{
  "n_layer": 9,
  "d_model": 224,
  "n_experts": 128,
  "experts_per_token": 3,
  "d_expert": 128,
  "d_shared_expert": 0,
  "activation": "swiglu",
  "moe_layers": [0, 1, 2, 3, 4, 5, 6, 7, 8],
  "router_score": "sigmoid",
  "normalize_top_k": true,
  "routed_scale": 1.5,
  "balance_loss": 0.00299,
  "balance_bias": true,
  "router_noise": 0.05,
  "init_std_router": 0.0112,
  "lr_router": 0.000348,
  "vocab_size": 14511,
  "norm": "rmsnorm",
  "norm_eps": 1e-06,
  "tie_embeddings": false,
  "optimizer": "soap_variant",
  "lr": 0.0167,
  "beta1": 0.95,
  "beta2": 0.99,
  "grad_clip": 1.0,
  "batch_tokens": 131072,
  "seq_len": 768,
  "train_tokens": 697400000,
  "steps": 5321,
  "dataset": "wikipedia_en"
}
Below are experts of layer 5 (counted from 0) of a mixture-of-experts language model. Rows are named router (the router's row for the expert), gate (a neuron's input weights, with its number), up (a neuron's input weights, with its number), down (a neuron's output weights, with its number) and show model dimensions 0-223. Each number is 500 + 40 x the weight over its row's rms, rounded and kept within 0 to 999. Numbers have three digits each.
After each expert's rows: "comes after" lists some tokens at least twice as common just before its tokens as in all text; "comes before" lists some tokens at least twice as common just after its tokens as in all text. This comes from a sample of Wikipedia text that the model never trained on. Tokens count by the router's weight.

# expert 59
router:537571491484555478495546530557508541490490514529517458550471537528456482483542514509463448537542493503480479440488464538472534503478561519515520505465520406486528478555534464468460499510557457567549526514447466535438541458519437519537529500535482532485471515551484482468544522461450484488463520494517445519485485560477503524518433521511581432470508539487484505487572521543544464477498506476424554450557469496449508424498519527498416430492446455471467505385431552428476516528477468467497452642463551562496491471476562541595526518461450452480554466498496487529511456557591500467458491557453502512528527510491447454518556575434466441455503472509530522528491518428506548467535
gate3:544542481490518540496599536540551502493507488511519509532521534549519463502494504424534494400456498451462531437498579491481505587441541487501459544485521521543506484504525481522499488509571468546478529518492455499536451488523522428581489492469486549506497513483584473517508429486508521521387536521512573405500585501535513526500482487505524496462556511536516498482614496512513498515526523531469541517500541473469530481561509478537452528478536506524483422461402466483560540485598477487561538514505532559494533566521549532563533577500543492542423487485527502549502568554466471504500472501478443484489386455500505501509418463578488534480533522448485427461523465435478451490551
up3:523567525512503513530636506523559524532517470495553470505526554523505492447495506436503490384480497467429516476498559463429517502489532473456443538477510499491564464482513468511512401503551426495479584538514462501581441521505499499657484472445485493508508513484499454459499471495488489502481534503498591478525543523565534497524502510537540519458509505562546501498601487527506481528465536560481595496496522480463511497537510459528475501441572498502477392446461465472542499505536488451575519498511499607480560523504485517549542530505526479557386519499499497498459549518437471481515494516434490496452420445499532498501462453516474542473491455450497476493530491493497451499557
down3:478488448518612544462473484527494528447492497489516544420492500480509490574493588493498399474445543452521499393496515523507449640472533550533471418476509432510524522509499542565450586469510506477464486501510493424530533540496483514454488500424445499476493507495517491468587519525499508472499464432522482502512496427456505574511515558508511503490517508533499478463534506473486472500527477501470466499500490473501541449527522569540454509524548373535502452543488467403435537509454519499461533486509475507500514480453605534459499516565480501459538502562523436597544500513539444543466462515522426502496530489513496545527535483500386445529524530546496481496512531515459495554492
comes after: "\n", ")", "3", "4", "\"", "6"
comes before: " ", " \"", " Total", " Team", " USA", " Win"

# expert 38
router:450513511434552468478498552567436421496492541429498516458466545505444484503484522513509548469532541519472536484459507491535513456501542494437514498530541462431492485460438549543475527516494534468537493499507427495354468500535506618459507481502485520538502448457483450509523544485473408486531562500597495528528512511479427522491518487560518494504443486424494480501543530556474507498375583525491441534559493481462478569475479490445524504518511437477502503479542577540481488513548462568585522533482537469513521528462446531528478502487526473468540576430534538445539500495568499529516521508492428497500470518462446527504538434476519438522455572460510461501485540405495488524524
gate0:520487509491475490513559505549399382542554453511521501506424474493532507484437485471594474485481479562474531374418538496501511549496485499480538498447560489504570457438519510522545499501494554564513526455507555521485458514507546529496497489498502505563503478576421510511504519500493494492500488454532475511460507491504514478563466525488491531471578510494539534558468550494512432500497528499499586597448516533493546492465462514495563527565505520481506422462583472484412510507490469501596569484543511520576528491515504567454523466415493582390497509495483447475427482481501483452486522524416503548493473583432495488495541524510524436500527501523509518506521473534432502508494
up0:493391490502445593519527486524496496443604491609518585488499509521572439501502514461491454531504518554562474519485505498522507499495456479545511501504509509559490520483518507446561520514485527596465518495544500494487542505439506476432551459414478505630444480518517562506511541544478540452485503435499381445473521512510487497508475575505446467485572462449491485486439456503456486462520508492437483566495512528603459495502488450547542489501432473454438449481529502473488564470460516525571501557507511483456538513513494527503576451499500528488528532502567417450533470527526520485509544516530531497517478496526493490548498564489520494497610495596532502483565506500477528535484
down0:507501529519546493481460492431484521446434466469503478562491568468488466580467455547436517573513496512502475552443495450447421446497412527489502483539491479506556458512475514518496519464538511507508558498497584504494579425490515524471533434463503469464580550425512483495490507502423502476503506499486448521436464532373497468504489536509494503434526512507600456504556520459511500439521501463521498463458489542534444389515552444438564502490507476424441532580465521418531489534475502506525492519537488500474534520426504507484514510460527510427596487501566509494532538503578511549477521515459515553501540458466507503531564546490549544447485464554469500529499570537455561524506
comes after: " (", "1", "2", "0", "8", "9"
comes before: ")", " |", "–", "),", ":", ");"

# expert 125
router:533509502443473473537465455488482515496457447525457476486474441534496524384478463497471531475521487516552553478506438525501502497459497514564503554423526548547504479553475484475425519491506492564493478523576459486516496492436560518488462493524393476508431474530478501503525544518494513547523486483608568519528504522511503524497457538517505543490457519488515502516482502559486469517541484553512446507545565417472488464508431480486441462568542562442480454430409531433486472558481521553485557542487526483537509554421465457514486512531565428422468513479581513462476508488558536449490455472544498543472463482529400516597515545510539518500515557552427564548469443463453516471474
gate0:505448488452535500512434481549502428484532559406435472537449524523557492548499497487543518502502472519512510392493590566455520432493479543552486485434492507545560441504504512505506425480558532488499516469532466544464431500495414475473513505485545556455519460506551565503492504485504477503517499505582508501474469517503488513522429520440485485525594466448502518580482495497535528503536468485405541500429515471444519484504380570522507482533505528393526464546493505459508545529511572491540537549528556494601473530482543470499517517467496486515507488489535362579456476433494518523490512583491470530487475506489471497529500496437526502458496479488567491471520522555502546446532
up0:496409502400503495524463500490477486493519555425496451518396588530587502547499455491505504481489477517484482362468499504463540460502463591492473496467482489504533489564508474541522420497507539520535556497513500500537438517492461408503474507489474554490520529502502526464491499534530445516475540542589538498476491553476485527462468508385478493499557487458491510532478488511575535503531440503463524514425552515440494499557453498516500493520515519494454479497505523464525535516503516473531500555507531398625470566477528476477535549505501444464468458490564429589428464484451592482466489502512460492495454519508466469505443494494599551458476499486526500489472518543562536472555
down0:490455472501495524526473486475492548511498518520519530506581486536512461439521508466424456557560491528420506435514454455459491447491501549547445543540423516531436536523556479534531491519509503422559513543518487475511466578477452440506533589503458492404510500528534442504475475533473499478540490463481503423464507444498551471523535582495491531457506572463495564480523522472546427494494580436584514508499460500508552456504504502512525529528483386474520497427478474470565475508522503637486510503523475544479474507538482501495476482493470491508578475449542478506457493505496412471513506466539503484501468603488394397480477502468527496570487499506505540490468512586501487522430
comes after: "1", "2", "3", "4", " ", "5"
comes before: " |", ".", "–", ",", "0", ";"

# expert 87
router:542453523486495521470513537512499558552497469464565487429461493575472432469475520524434525502529604584517523490520538536508560480574497466474531488530492471459514518474444492500507518530459430535467514450513491546468421575534482591501525467457492480461500472518546536426526535483497466530455526483489489486530479621498535539522457494635467495528490530444425517503561566541496499541520475517498471500497489486497548472514483507459436491557453537430407484435524530490461572507576459495516518529453560502457445458538535450473530551469488478449417488509433552536537503519499472468501550532462486488522439548439437494498530536466488472519525552433582479499521515436536501526483
gate0:526430486427486527483557516543472544534446460522500510461549480528525483506493422524512501395456537574526569558500489473530562506477512473474536530510521486421559482479483519495484471499554519535514525554522488513500476537488492493489545428552497499459500504463541477486448514500402500495466492457552513438495476452453487465555452641574614522518427440467549483531560521437555484527525469532502487493535554534464500374564504501501570522552440465499471497501524549472519572464536539498510452500445590537499466521439538462476483428463528493468510511572500486499461516496523480406550511516472504537501455555500502508540500505474502444525452441509576439480508464485477481483530
up0:667465500452503496475525562506452510547446470493493505458590559534500514589485439597506517467500554518501471491562506571460596511505477507517551483490477491528563524497484530539503501486515549541502512553503502472528433637465499547472479400504472485458493496420498469470446514560448464527453565458532503490480555449440514497517462505519473443497501511436506496527502491447562486497496500539560464460516535504497588466533384513498513573501457524512416487495503496422504596439567536535502483495481549497522425532521497516515497469501494542471495510495432477494524502476483542438493520508473526475529524454493487534479490509502512467517448518475534479535582499475525424497530
down0:493475482428513483500478466514446442478495499558455568502494455430481479499537544500511501505485555467462505457450471519450493495566488530490484432505469528538496487559496541485494524481515510520549459585544459478479550502467555440483438464495531493536573533412433477468458500486522535478497561578486534457505531469522535468489538453504510500401512439524444473473492475504436615507513569601532519426521544476557465501535493490495444457498500434472525487525534460447529525512525502496503477516473479485521530530595471403525520495480588494506449527499574481344463504532521523502551490569503540532474483499478504464502433497609464477422465523493491470469462462451497439509502
comes after: "\n", " known", " such", " name", "6", " Website"
comes before: " \"", " the", " The", " a", " A", " B"

# expert 35
router:450570539490474478442502517539434520522545522446508464459460526557502528525527457534468509481503465495496447516481501555564531487526508507516500410498467526462494473538476460472442448498466461494466497496481429566427516530519552576540456474407524448515535483523518405496434496523537434549456465393567514495478459522496474553544498473551466514563466485484468510539537473533403501559513496475454500450522503423573457560458439527516454493480501523493498444462451567503484529504478528534420548550514568549535397580482489518572468543510466484518489501518510464451552500499482513459542512527477475468495470492581380560541481544497522442532519549497496504463501477497458500550543
gate0:431444495537525444494548541548444486540541554471471526497522470479528502451443453555545521519514440562576426527502506550521562439475522568463488485499480506578500430529470484468399485507510445472512459408537485555461477488503517587479505580470500518481537526517471468516463506516486506479481521536502461476556543555525476501580494489515454511466501466484521514573508466522425548497397473514532505521447501491521569509485460535502524453552515523473524459506517494500465502534533510521471494485537556553541504489536459526506494600493571516491516521591497498524531468493465566496549481559430524500451513481456480505526403467567508450503455470376429426488588519490446476459460
up0:617495559524523499499470511483530488426494442559513447530449518499500502598515501415529487540480477456395562490502478497463473521512508490513495506496570510442485501490498511506605483469444526515482508592517522498498537538498546414547471395465494515516493564520505491503492532515530493557505465502564499513493463409513485489474510455524629472501509477450495496452532550452555505521540557437481491501511524484482475495508551515573426556481363503511500579519500554509553516446459443475426474499441460499444437480467514510460500425531482548561473514483495472460500504497480498544433523482589488503550494533512517505472535466429503538453515523571515524538436506498475536499527
down0:507518499495520519462488508534481490537461594416488495544494530618482523470560514460449453480506517527491547487464458492498507494513501495493485540497565498503508543487500389506519497543518516616558501511634419523468513505551468466470556520481498460457508618512536488553527502528554500514540489495455468427546564499477510592456442510495476504493459493467498577456460495502477497483493494549487501455504485503512521449474483466412508537555440495522419496511533506612490498464528470458587495495502490546522521550491513512515500499493537529404495500509548485500480484598500504501555496489460474503474502472492474516510439500427460373422399493570493468476468507479530520499525
comes after: " |", ")", " one", "|---|---|---|---|", "|---|---|---|---|---|---|", "|---|---|---|---|---|"
comes before: "|", "-", "\n", " the", "|---|---|---|---|", "|---|---|---|---|---|---|"

# expert 31
router:483498485535474529491485491574533539523556448430531535437519515498448566366485491507437522489555554547524444440476573497511470521550559500450482525494522532530563476524486483493459515485470504551490502523444485471500404496508504569463484467509514428523534488435470503461508497469403525510425541462488447477473519508480501565543495529520502483540458500407567513424448524466536514525484446538445490532430453480459512482497510491483438493489458491527590505469546490530477467493555519491468454508519569478544484496496503512513520545557562488511508432481458494514414504546477510477524513491496527485559491591519471565446505430501431404485430560567437493512544457529523535596485
gate0:454541509547568549509460499528505445524527532494511565462580499506494445501444499570568551416512499481495531473510485494584455467501500483558476559503486501486518498441500484383508508532476515501486501563496416486394486506448516498474657506508466514503521509502536490476544560539577519493471506449430454586440500540546479506507494524514501534536468490500505470492468466497465495509484438493419506450519564456504500515522516483353437534547454548456477435497488442506503544466493490528500479527496513467504527429486539490462551535527524504668524429416502571509513469480539498507493466512509500425489472510516528492499507495509489516452508510452519494497498500427499465500482
up0:573487490433482442513528452462498538520490493488497456528422500434477530472507497499484496576497510500494515446522465503432494475575511462407546499473501409498458482498478490508530479463499484478555501478511543514505498500514476502486378518503531485548524462484464498495385470445488522509502443467587517457502470531429515518518500446535517506444499503495499510532526508516510500502527544510507488489498444515536490462427475510601591469477517462542506524486540576429519431521487539405504511484498491532495574516508495487506412453470457481389518628522498414511513466506510484445475501454532528575472535497495519466470493532498513400475444494518434508509522498555581501361505
down0:516535512475487435487464561506479470514565481500577477491526473478540549570553473544540522493534399467508508618565475498533430513397547529554543508537568524430518468429526526507502479477540552494530490561554460495484523498507502445481524451512534500565582504533479483542518444522491530517475498489508455491464425533465500499484473511494563498540540437514480527482532543501410540543492516501457519429481503449496477454490514560484496497506490509471614491497477552569520516560550501502495440474501462473501445508493457495459546505495518488487453669520586507428505502512602505565492506493531479505474529557512519492481505565436514592537495500481515514532501477425462512471496
comes after: "\n", " Phylum", " Type", " Class", " zone", " Family"
comes before: " ", " •", " Total", " The", " Born", " Country"